Experts of a small language model.
Size: 13 layers, vocabulary 8192, 25.5M parameters.
Experts: 128 experts in each of 13 layers, 32 squared ReLU neurons an expert, 8 picks a token, a sigmoid router, a shared expert of 64 neurons.
Below are experts of layer 3 (counted from 0) of a mixture-of-experts language model. Rows are named router (the router's row for the expert), down (a neuron's output weights, with its number) and show model dimensions 0-191. Each number is 500 + 50 x the weight over its row's rms, rounded and kept within 0 to 999. Numbers have three digits each.
After each expert's rows: "comes before" lists some tokens at least twice as common just after its tokens as in all text. This comes from a sample of Wikipedia text that the model never trained on. Tokens count by the router's weight.

# expert 25
router:546572585473599468537509545524509545505501539417458458452543459481468457570496430600506429460582460579582569455495526482461490426451471555497529562471539551375503492431589515513475521564453421548461585464483587435517465498448568487460508520588523508464497525536538518485482461456464488604486541464420503434424486538446388509495519578485462446458545496418461452538386497421476588535476509463502565545568518454515416543485404456555484482569441473489506486496497433480476476573505540466469444446531529597570507562534481539461492521545499545571429499406464558455551585501392539516
down0:475529575561433407499525493471507498532590418523463488504471509503479610559540455395556477479481390546526443466510512552562482577566408497508446550414449480615532508551531447452482426430537501509453510491472516580487506504495596426507513407515562475618463461468461553475548489644410429434541483496498488556598544428502552515445511485517461506424499444466487552531536507444466454386533577516574530529477605475547537490460494452483518474488462580519524541494481507544488513406466582546480548552514550483504480524546518553516470389520362547470505485492547490513505461479502416583
comes before: "-", "1", "9", "6", " /", "7"

# expert 92
router:496486497548516487542493514553568590445486558475419388468520488507466419583472426622494454457604469561530566484452508467567423465426541587505537518521534477427548425534535477525511526477430419532400544453485485486499525532485547469471571500535469492516506565559541460400434493493433451476510519447469515439405486529436416511437534521471454440413566471497423445555405518468481520561420591513495482551564576481583510596424435475538502474569498416405456509563516459500449456581482526499453432384533508516519560498511477476408440507519506501568493494429429514452526474453478541563
down0:511468419570568452499427550474598451483470570577505447499575505523543554455462455522441631563493456518539520595573459483531474465591548492579464577605560470480501413456540481486489462538484464475431516421563520562543566463545495391592450496529454453578448530487413424477528518485570492478540463403507476414473541549424544496577517449582542495475432490556584556425501454547444471484455519537532548489551478466486510406488438462489497411487411490498520488427499458453523560495578612476466515489519506540519605491516453507410520470456471600493491476434485451495548549536502544455
comes before: "1", " he", " and", " the", " which", " Genus"

# expert 117
router:596563539590584442504429493604478543470517493452445507497573414525509465539449455545510447436564508588534570477565456429619500471503549476516547541533430576483600511443570490487514484495393481511409585521507521481436517457530525430544535476553471439484525472565618457376534436503484525612476531482465514392438540549439464519490585547443450417484505494453441534544379491405508541533518559450472481491554542449529482524468474509465568478489486421421552459490498469453427515567455464606442499428475475517512472546506409468447459482515446533527471468420491520507534525497471479523
down0:444546329400487479485486529472416556535486538454540464511386423536468496594577515565413503442422440497546608514552503543433545491410506563489427522542510507498426495591512506550549491533472385569520548502481484397512538404548442501508513508518549502525531510533559484498391411467514516435463503541442481545468503478497459502570564502529390523506590476591506395510495476566485486414481464561477531527476525489486574530503576497460511515547510559526459468386461428491536461478507616433476452538499553534551523486509539424532512505504599476531485497408522470510582496536530547451
comes before: "1", "2", " and", " he", " but", " which"

# expert 49
router:541553518477532490501502502532574593443517549416477459501493507590525464605441433599555499452590496539531598482452528549551464473429570510516526502524450514484500494477536494538495490554473556527446597537452548421481558468561560451455551522534493464467518535506569471434513463476527547510522455494481551436409513627434440481436573558437441505436468502377417529479370475452483613570499576407522419481543520534535431572492458539525515461490398442466494504525545466476518466536469514474472481406514470531481556519488405500488494514582426521602468494434456482436574574472479549588
down0:421441439550474519531522519485500489510449464520494426462505387539513499422488446471561577454540521499412437447517510458487530560491548484513419581448472544464496461553529486432478592522544513477412523515531445479516534522433481515597454526585619561540494532504493465465498374504559558493426502474439537616552588569491570465458462459513581470467492447473444518399541401455527483523528640499517650518445506487490482531566517422483538630394464525569474490444525416504435474448460598479451489548478568495532475586483498512552488482505476509486483530502500417480546515471548562510
comes before: "1", "2", " |", "3", "4", "5"

# expert 79
router:511581593573517485513496503539491533452430475397481433473622485526519393526492527462516453439476486581556581514438542440580475418464508571519524532443509514466616515490579525488510495466488524467423512519465532458485493469544480491544482479555518441475579551598491505454528508483435381448536572529437522367422516467381501505473599505459443458452473553473433478559384546525455575494531542468471482535577511443631514532520407487545481500489462425459510484469475513505499449551576568432529454512501474559529510525508425472466476527520482447539499402475413606465544452471426503440
down0:429498475523510491488518463447480573455498450486513482526566446538490458505593481406391530511420468552484486567541522434597498499436506599553445398478466494510527478584504421421519490438533549491399482591515562584520457570433499496476442560528497589458437562546583389416553546577451439425587515465393468502415401522498517573520485473451568471510486520505543547499582459532571395586487502478486472505482434553542494532549434465459482522427498510493492484557462464535499523540534487450470560477466528564555490473481553482480502435375462479524603527582489533474487531561532467573
comes before: "-", "|", "==", " The", "The", "==="

# expert 107
router:601515531488480538508526524528525577478498492413427407466555507535558471551387497590513522503551559606485530542485446502499464513494604538497571573483479474415513446509511478587453496477452456595457621443494542503458382484529552476506492477560518454481472596546547522468534455526472402582485449460556467491361513555435450538518512506480500525384497454479485445504428488374557563573494535471446443489509493531530441570472477468562486389509513485490478471553481524481564521483519494518486431524521518553437565521549445483483444520502427505597422504429428513392573579419490505534
down0:514546480484544446497478508490377594524525555485531408306372459507538465546470537492520538521503490501491491543561499505497472526507491568518494541499528606496577510503497561504502431490549551504513529600534460528412584413458516530455559458529486509485514602520429471500475545365381512518466446516532476538437460500624495572390457430562575499571486465456525588482462593469519471417540407472432528423489524533537498526523474551500485467470395524494522458465535526510519482527519451494537494556539513533502381465438515516504564536476509575353476515446535522477461517522524532490
comes before: "1", "2", "3", "4", "5", "6"

# expert 123
router:527525581520539482518507492576496530479503576402464510408582470518449433567489461579467528467570492529612516476424516522497450456488504542543612565585439501432514481473541482586483493520398494552458550467461553432515467514503563498491575477523532445492524575530559466482506446493491456494479475471426499467416449524431461521387546529434518432445551515400466487550415501450498562583509630466567514540572556495559481543454439525529499528552477433449485493488513404529488466618505532489455457371496529636517534568501478490424475564518533463592439501448461568432507512502433534554
down4:535553420587481491517461446517468435554498412534410457482494487584530547459412463460380547497464488520491428546517514493529485517481470508468568449477514484479513510460527508488503547412457575496490441511483460521500535430464510493501505538492473550550451500541544522618566418501506526493461494479449488575537403572553409441530448531558561531539592452495500584456513558492555545406539452497557472518417557569425491517551618465403669482503498508463398458522530500584548526449478503435543551518521503504526548467501466476485579416482555588448413538424484451516540549583612540553
comes before: "1", "0", "9", "2", "8", "3"

# expert 53
router:516469517593464448506537555541460546490484520484460481483537385446512534597549376475494479421512493511560437327539526513560489533434526554509493564455498554396528482481579557545456455567400489543519539383497525487480501525436570510548479428513548447384540482574460544509452541573534574496500480464511573435475504506421462563478548530458509502456516572469413511513481473504563530541601629478474464497523465594517458523507428507530459474556516480463529530457517452475550420591498500481427497452576507562525511478554412420427554530485494447579451509514558483505601572472448485496
down0:444503428368435525509523484534448449518497426531497485487577563452438407589475470536497502509453454499437539556547448436488514537454464556454558463470540588521578562555473572571485488555482550477509497545493415586471535501483455541443542470616500491498479437464509509491501495550416645538557539586484405477525492553554427499441478548598536460511543471576519531473522474551546546552480528468521480517368408516473544531481498392494488582448527439490450405498461605510505489471403512485583540521535508436542535515368529508620450475485481428469529486498462539527481541518528451451
comes before: ",", "\n", " and", ":", " of", " ("

# expert 83
router:532573554496495409496549461587482518488525544431460537448558487585510412612482416551521415400575516514473520472467490553488496458469554516498598539567488567434483479474552495481507513452398539560430590495481482502453478479504518404493589472506554432481533585527516523466472424497489430486489503495512558392481420577456416518488573574499511489444522558417473535566444541432590508534492621406464464469594599520572517533447493489552554508572397416430523486514442533486445481498494520537461421427579490537538529495543465507469482510479476442490517458462421571528553532432454499547
down0:460509514426501460456469521571525568505507511474514555531601618547555553493444463543454481403453398478454507530555495485488486485470561507628455472546461446561520528399446582553522412498521506453518419488421525524544450432539515489544509454422504476633548469495495473509399504490553479487458564419471473461428570461567505498576546474562548528617571531488470530547519464486463531543529550527483523541521445511481484476411627446484515507455487528467422547483455436523501543557467489537548531567557522474510448468507386487477455510500543493516423459557498592439532414501588643426
comes before: "2", "1", "0", "5", "6", "3"

# expert 14
router:578504570519514510549513451544531534497549543424505457470572486551503428580512424578520478456610498508490571512442503518534453473445580543490516553508440577421534413432554541515472476514449491516444623489470544481496419505510517480561578516557528417455570563540511456415510450534405521470504512462432519463470485594411423476400602529444449393432534501440434474553420534397541610584503583480479519532577555521604561547505482534591458495500480495410478517497502453509502516505432516509493422413496511539472557507476480579416507563510501466600494514477466544482515484460476470523
down0:562503476502480509655411611577473452514533521460461527408636588531477563480528541434520452554508507574438459611510531450491508456547490457548479514474434492506523440501515481449486477549433529332519447497461503500498543458497391539533555547541497541461486554466502452514603508500428503440565394516421466437452453509523537464405485536458462420502539482565478577482440460546438549487485491485471546507382491467471487542512531515509520499446561524551506471531435516609531481467420589545587474485512465458510516471529535413476474493508519458512580443596549491524468470542517425596
comes before: " |", ".", "–", ";", "%", " |\n"

# expert 18
router:476588531489530470488507515496411562498528580564502462489553525566456548516448478457547492498534464576482567535541540406511503466529542582455541518481435554468448497452473546505515498458421429539441563454473524396486543475524540474583547485464514458491500585508611467421525505514482523536477505500482536499498480506428403507487569588455530492517579543398485442519480580512478489596420545538570519401478556474511460599485394443441632476524446477483414452519439486465480555592502573472464484524544433520447521494511417473482465552602412615535476472498393558506538509431446456603
down0:536433496426540542497542529476502465546422517459605524434558616597443478508534508479433516447514504427503605408496486469450603465473484472555428390442563553506472597570520487485544558510470514442560541500550469469481633531527574485500531434465535459495474528488483447534513380387546522588411512489521429503530474424528516537461531513552555520566517526486490435544520485404457555398513541495485510430440488477508523518464533463457498534569514430447449477424522500552541456525513505467593420516503483566507479551508446491531465457503487551346406523453506537583543556548513571535
comes before: "9", "0", "8", " of", "7", " Phylum"

# expert 60
router:546484509516544495618498586487444578473545506475419415464589464443434468566554498522560439411569479524455488494480497520498504460457573501572576515593442504408497521540514519608527534533418574503532591437420490481489553545467522449590548562526526467458509526488484506450464489452553544464556539512536525399462394529452419543469528521375472442386512468459523510500381482477582557515521501550432512482521535477490469509515453497529502496589495478489465464491513460479412466561477500511469389458554488518427541608513476516462430479443452484592413543511519578388513572514469519567
down4:550478481572631414512569600536374481496595493555620611557581454449558546457502545472550521529524525563515455539449540464515538539530635514474463536482407474452480499521464448484434391398500538522536515519495557509504512502462462499417573461446506429597469492548559414490524526455517460500540432590495490470502513509500554517432501467502541474559472482508447431408492518605493558474525468472403549496482502546507526490555477564516448438434452512540485522458444457577418519499442482488492515512540488505524468520542461415448430492479552597542493472494569416442417482557476424426
comes before: " to", " in", ",", " the", " that", " of"

# expert 109
router:490563556604563462554498533608520546482535499408434466546607545492496422496489438579451453434508488573476571467422517471531391435499527532493530540469521479496479526474578484528457507569479444488491521466508519470395473471485495511539489471485541445569590489629537476430509436441513450439460457545395442414468559528399474531487545569457455458489613601478441508490459476511555601594465528440421575528590525429576512485487432527501562421567488432471543451476446462498530485532544520535505373535482540512462461491509500603499531561515428552512530548484471549489514514501477565516
down0:412463396453536463436517576472505410513456408396424431466462488501502487406526399450507555518414531524498479542474433541444420548596457449563464463500487523472523430503402553508540608569554506470480568525526407571472531515545510585435539476475502570501563543490458530528497455529429595529487499567482531428556568426537551539521571478447510608564546531583482523496543505558538442561499535556495514446446454417465513531544611523539509558487535586506408420487541495556449552541483496502528577492484502487459461576546525512574445522516445499455428517471422501466478532455447530438
comes before: "-", "|", "==", "The", "===", "In"

# expert 21
router:593534497480541533457483468557584480485555542471465479495636528459500529517471488529421484534597487564515656510469452498507449482430489670615566493429538545536451555428525530557484509445464545445459575470456584486472524534471559422534535547530454504506446526459507479450581524469529415515570486465415550435489498613391515581475530518432501438413543505424453478453458444442570562563468537515465491490496478450540539506485409494583473505508416453451512522467497458473509561500424487499456464508559490514523515497553394515424512595512456530514537427487541489526484500417411525497
down0:571443508483479565435555595501578471448410454519426573521501425400491495410500461535482485510491535421551594513402577436562444536583538493515490534562520546609538463550420437619549539508430563456520478556502484513520491460485450543548425494566431462510450412507412523579499494530444511573541566520451517435452634430645558442540450549518525501464420488619484534452520479468460419497581537513463480483453520445567540523506524492557548508503489391484472567512460474549535458467558472486489516549519482505493514511454479444525530502449524503499509392484504494425488457524546485458
comes before: " of", ",", ":", "\n", " and", " ("

# expert 26
router:499507509553519558558533570473528539531548516432486535503447514512449459569507533581470515431550543568540544413450575502520381511495571511547547593515440540449529424472487499578535449504468522565477637482493416439426501565528515501486531488546531430500536502592579442419464465460524435587467547471518492446483403500463412522472550570486465414444573533398486397560508485467430604485454613513559544434582526526548506563508441464518470490499472444449524534506448473463454443553475472449363532451483517534543575531536533508501498479497455554610454477502464521467579560443457461499
down0:537446550547439477520590596519418575482521582427493555463541543540582442477565426446573467457550544490427467519523514444568502434590459531478585476518468491520508460446552494491468396551526549482472492460540536562568504586576487493561505457399556505431476489495477516498502457401505502515444496515486537445517436437478505552514539471545520514478500466470440518511476528552560527545548444471419501360484557459546466511456465606479514562460487477518465553554531479502472574483484390427582513512472556555530576527501561486431403567564543581500517408618450578543457512515496431379
comes before: "2", "0", "3", "1", "5", "6"

# expert 99
router:472598622583527484545518564573452604538508540432413460521484468509494423524483439535408477464575573615471510412475550476533405492507566493486598531462534546452424490502626483490490476560514446504479577452490471495431476487524500491466525393572485502515623527578492500469464446442410445483457512522484562457450522528417519488470469474468380491435573536467471521571463510523471522568475631520468534488587526474542517526464426476504511423475470403517528527520457488434507527499464556455522509485512572514468508535463456488398498578503429567559485485472496556461576573468431565531
down0:548554490434502510493527548524505485469532489514409545557533454501479434521535476460479499564495422532527517638520445490519521482566589522507525498514415368496587433518464495464467420525459500445515374534509527532505420470633517486467446457446491522482526449558603472462502472506478459479524471504458472547534463517448452486522443466508384549486494428480464552485483618528596560387519471504533538443476563443437478530581414513568473495553563532597574546418595500440496465423587493487606492500509604508474540578427505516452457451542514500458452415459510468453585521521537553532
comes before: "-", "|", "==", "The", "===", "In"